Experts of a small language model: vocabulary 2048.
Below are experts of layer 2 (counted from 0) of a mixture-of-experts language model. Rows are named router (the router's row for the expert) and show model dimensions 0-191. Each number is 128 + 24 x the weight over its row's rms, rounded and kept within 0 to 255. Numbers have three digits each.
After each expert's rows: "comes after" lists some tokens at least twice as common just before its tokens as in all text. This comes from a sample of Wikipedia text that the model never trained on. Tokens count by the router's weight.

# expert 29
router:190118148102135105136110143068123153106131093138107132147078124127109087134111141128120140134112134148108123143167163130131126101152095169110099165114108130105171135129119123140114143140128143083103177103119136112128116131103123123129158129115200139038117112125152142123167100113112114125137157128109145116130178103146109065119111150133136132128136135122096113142104090128169100126148132100111104089140118143115157125095077123132075149076136158132114159146149120159113121114146125110147092164121134098128158154102139133134105175101118087110128136155153154145141135129135106109
comes after: " as", " in", " with", " is", " was", " of"

# expert 18
router:191114148150128124161117160130112139098133141099124134118081146116097114164114128138079148153108116150093136101123157155162116083147121094100111145119101173132139132139150108098198164152123114091098150134135133079121118132154139122124152145155142161141115136161099138140165115152122133146152151152140146119121100094126100153108154157084119106125109149085080133166107155123127109138103117121133153096093124173145069110103136124095150131082146100157134157141130118157117154119143135131112123124144093152164171145087099140084140164137105158130130142133149138120166142103108136112
comes after: "s", "le", "in", "an", "n", "g"

# expert 26
router:147128135108139109114076152069135145096151112116097099149089092082111105120148159131107134175122132169105127165189101120129139126151110099126166141142136148165133122154132114169142130136119140089111126079133157115113171158124171152117142120148178158110108153128129161138117143175149106172137124135100107111127151123125151129113117123128137161111130118120122099120106107140139106157093151097093100145148100149137118154121122127089125127128129149103176131161132119132078146090143136103130101097144120126175153146102126114125126159121068102128135181149156138077156155126094146105
comes after: "s", ")", " Born", "}", "ity", "\""

# expert 19
router:134141146094113144122112137132141136106186104146134108149164134106122114133125143088105086166126103118127087140110099140126124164159116128108095110190159136168093114097156131109135130084120116139111154093135140091110167160156136140135154162086186102122116088153126125120140118205131104148137139153163108098130165130130129115159144128104115161137140144123142118148096141146146112153131152138094135164169078146143148146109125129141094142118138071092133140137132127146116100099130107139089145178131101127136160151096167146064111122139120125115116148142143149115109153148123141089
comes after: " C", " W", " h", " G", " Ch", " g"

# expert 28
router:150120141092124130102130132112170123076085128154126153151108109089162107162094104129066155110126107138133182148170135160113126129149116115099106153140068111113162134121109152179127103102108165122130134092138129143144137131142149125102107110092103100105099144124147121103137134174114108141177149155131148131111094145148127102134118147117118110119156111144148111155077106122149095109096106074086156151148133096151111126084159133161143131118134114135148178151119129132092075126162155121140179126153109160105133156116093093141110131093114118122124137150141122140145153113107145118
comes after: "l", "t", "r", " re", "ol", "il"

# expert 5
router:177109167097139137124145144112125115115145121123103111121074121162104135153136132164132143127100130128127135151138149128142121119157119073100160149165131157118179105154170107106145167106131151126121122118127173131115125158140154136110156134150133099101096092169121144111140138171084139190111088144146091123140120137166136164125112129109120166156164150126133121149106120143143098124154098103117142139122105163175106137120102103123100154128111180102172164154141112139097103143184158114130104117142079131119128164134152118071123175104140130143153157163127133152106146112116148104
comes after: "s", "'", "t", "ment", "port", "ce"

# expert 9
router:151083137090147132134117117094113126115133176143086123181107073105097111150096201121086102118136123131094145131140131144153131122132092104122169121161096119160108095101148124149127150120122132103119191108145123127112158147097141135126173183112170103149112139113147143142148116170101082129158138132079126081063161125145123112100123142094140177126118112110102107137125091123178102150151126126100154128119107175124107136134129132153115110100133133121155143168138087124098138114170118098127122104129110128105158151113131115126130154137106130134139148153147146119115147114143120120
comes after: " to", "ed", "ing", " and", " was", " the"

# expert 3
router:207107142118125113118142110124142128095150156146109105134121164091095072146098135107132139130148129132101113157124148105137125144111118172124113152136147154130121139131153117133095082127116144165106138119109151133126164164098175129130159186101148086156106131125108153101195112110108126125192187144135145122084167157125121079119183124123126153132169138108121123141121127125143093152112143122111111070163077113150148141145118149127107154125110181111142109136132117130127113119143102125101117133160105121156122134106130112132154140119110107111103152163134142140130155140077155109
comes after: " ", " G", " Z", "z", " St", "ic"

# expert 13
router:193096157136140138141085142113158151110132126127124113153136113106144098115122122138156155152117098121103152158127144142098134093108093121127138127144131128155089123135126132143141119134119121110083118086127138135106130195148166129131135153112205104138103176142135142143146137150106111146159158138125137121082130091134107132115160106094148108139150133124126107133081080156130088132130117106084092130148095149127110105088128131136104172091130138134156112156136080177101144130180141150119159137133100124120140160133111107082090163124090108105121152140149129109161155111075105109
comes after: " 19", "–", ",", "|", " ", " 18"

# expert 24
router:100091167105143136131085165081121137107131119124135144148100105096148103167140124101126130165131099118107132162183116120140109105166093133147167138137143135157142109122122130132108099138114128116098122117120130123085153140120182169147165144096186147140119094150140161162140118167141120137124160147109111130117151135136132126125105132092165155107145123123114060133107118117147117140085107116108105097129106147146102136106106146156103170104105132099180124143096060136111141113136108106106102126128100123124144155122154140109107132108102072149111154174190139136132132147088124103
comes after: "\n", " ", " 1", " 2", " 3", " 6"

# expert 15
router:149109102146158139144124127119131124107133116148080090182133126125102077147117133122110121145133105136120164191114137114156122092114120122119163133159107176161145121118135123134153125116127149121125120106127131146095170139128172143123145128082180086081108101148102165149109136115110129170138117121151148144101130096168146138130112131110155152135165111095089081158138132129132098152101131135100143135160099137122096139090105120135121176128119103123174150147103105140102102113135122104125136126150113134118162133116143107141104161114117091142126172162146152063184183093103111108
comes after: "\n", "==", ".", " |", "===", " =="

# expert 23
router:125123161133142124099109124123127125094133093139107107160104114089141107192114141142129114102130120128110144149151120106122136095137124127113173114121098137129130089103142089152150109103122083108114145128124147068096157149115160143124145217089161099132106098102146145142142134116101112153089152135054118114120165093148114157095104150095129147130170130138133085142124128089134130128134108115104076118143121154126144148125121141149102120092072142091123143126098131133093138107133108112107099144141098130099171150089127090141150144123116075161154155132138144109117135138107099123
comes after: " the", " a", " was", "ed", " in", " and"

# expert 11
router:119090130110124115149105182124138116114131123087141165153094098100117124174097107110113103140138149148108114146135136129124123120099115084091174127171123131094098128094143117105143104143119142113096141133129152108133172140100171144121140149137155130081100167157118145147142167143122125137121086161098121144104145120118122128123121181102100130114129107102121094135084096149127095134091115113099106148110113134153100101061117094121103166097094152128141128129147119119125107115159125103097107113104142102114148140110157085094102137095090077132115144147098142071162155131133158087
comes after: " |", "-", "\n", " (", ",", "."

# expert 7
router:152116174109131124116107175076112096113151131121103086138077094119084111148118145118144165107128130146118143164181140134102142111112121065114164125145102140111077103149152094150132093109134152137103140116114143124103125127159179150116158113113121080074090143159143137116170153162104111171146138139099122109120142107164174187093103122109145151136169133112104098130133144117112107121127130110116116155132087157149118143130140109155134126111112110134146144171096117124116096124164087158109074147144114124112115161119137136103081126106137116103120131149127135112097124140136121119
comes after: " ", " re", " con", "ro", "ba", " Con"

# expert 8
router:146108199156135146121135125138134128123122106128123094152080075095160129152097154105131144148133176171111153147135105139155119110119103098147110112118125190164111150163151130139107070126128161126121101134155153119130084148122166137130114126125168160106098072145151136150149116136108101112125166149139132084117170105163118152149173119093135122139134118138106091161109108140132101146146119121119132107121099142115075092114091107109116134106129152100154106151108108105118154122137082141145153119123123145127123140098127096089124134112073116113122154149112113080145161159152160120
comes after: " F", " f", " B", " b", " ", "B"

# expert 14
router:154126160108135136127101131076149135100158133126146154142093128115086093162109145134091127106112137139087143149154118094152157111106096066146138115152124142158124136156143093153152132127128135117084164103097153134127150143094130138133135122120154098122124112140118142147156120128130127150149110127070092116042126100156138114124093160114095127134143150124135102142131106111150099155106120119072111130144098155141115127090103120135115171112126167112171126152106099173096148137175137113128103107109110143112164172098185126100107166108112106144161145148108129111111130111101150101
comes after: ",", " and", ".", "),", ")", "\""

# expert 6
router:181117144133139146133119162129092135108158144131117141127076168130091076137151171153102148122145146101067128132102131152168120129138145118092132137102139200109167077150137110158154132153104105145118110132107137121149147158139140150126122128111140107146117126133111135144123154119091080103179148115142111140088124143146127150076132120108108088139164148136169111162111120103123105186135141106099134142129108113118140121139108140111102155108103146096157158123134139157109140107164137094168144086131130124108173128102160091113096143114106121108156148142156142110112132071154114109
comes after: "ri", "li", "e", "re", "le", "ni"

# expert 2
router:127134168132128130127083148123154168124129146130120124107061171110177100146112129110138139140120150139119159132102127119172118120115127162144099125135132188136096122149142112108120079056126109124107114105139143096096120142111145156119133144135187169118115125126143151117156137108117129142111094141119157143091144146150112085125091116083131127137142122131157079142095117121125108154082129119131110159127118150142083138098073092148110143119102104172154129137118108121122154103166125099132137075101105106093141144110144101112086144124129096137176156136083131118157123146170105117
comes after: " ", "-", " ex", " Su", " a", " S"

# expert 17
router:145130145126143105127081106105138144107161096080101152142130096106160072153110134098143138123135118127098148149154128115139144116144121144123142135116111150148111082149137096145148089108104139109091136132150143139082173158117163153115121172103149103161100116127161136150171118158111136168117136175102137088115165112165128144109123145085150166115143136109101086147120151118151116151109119080118132116119094118168095115135148145151126127120073175123168118145141089131121120112133099095109098133140176140132115118103139134116108146128139071123096161144128127063116126140078134111
comes after: " |", " the", " a", ".", "|", " and"

# expert 27
router:119123123111128116136115116132127133113143126116117122163108079096159123148104153140136141149140127107103140163113123120122145074131109076105144151111111149113118122161129117091137130097121128115092159109125156120126172121077126133129128198128154141102113118125124154127145140183138104143149125157080115131138149114152134063120103151113105134094175135131133130146068127130187097159125127113113129133131108144140107120151083170134119145096122155118151114163127068146098116108175141134117092084121102130117147154123138122112140153152147084148158150149167146081126186112072117116
comes after: "ed", "s", " of", "ation", "ment", " University"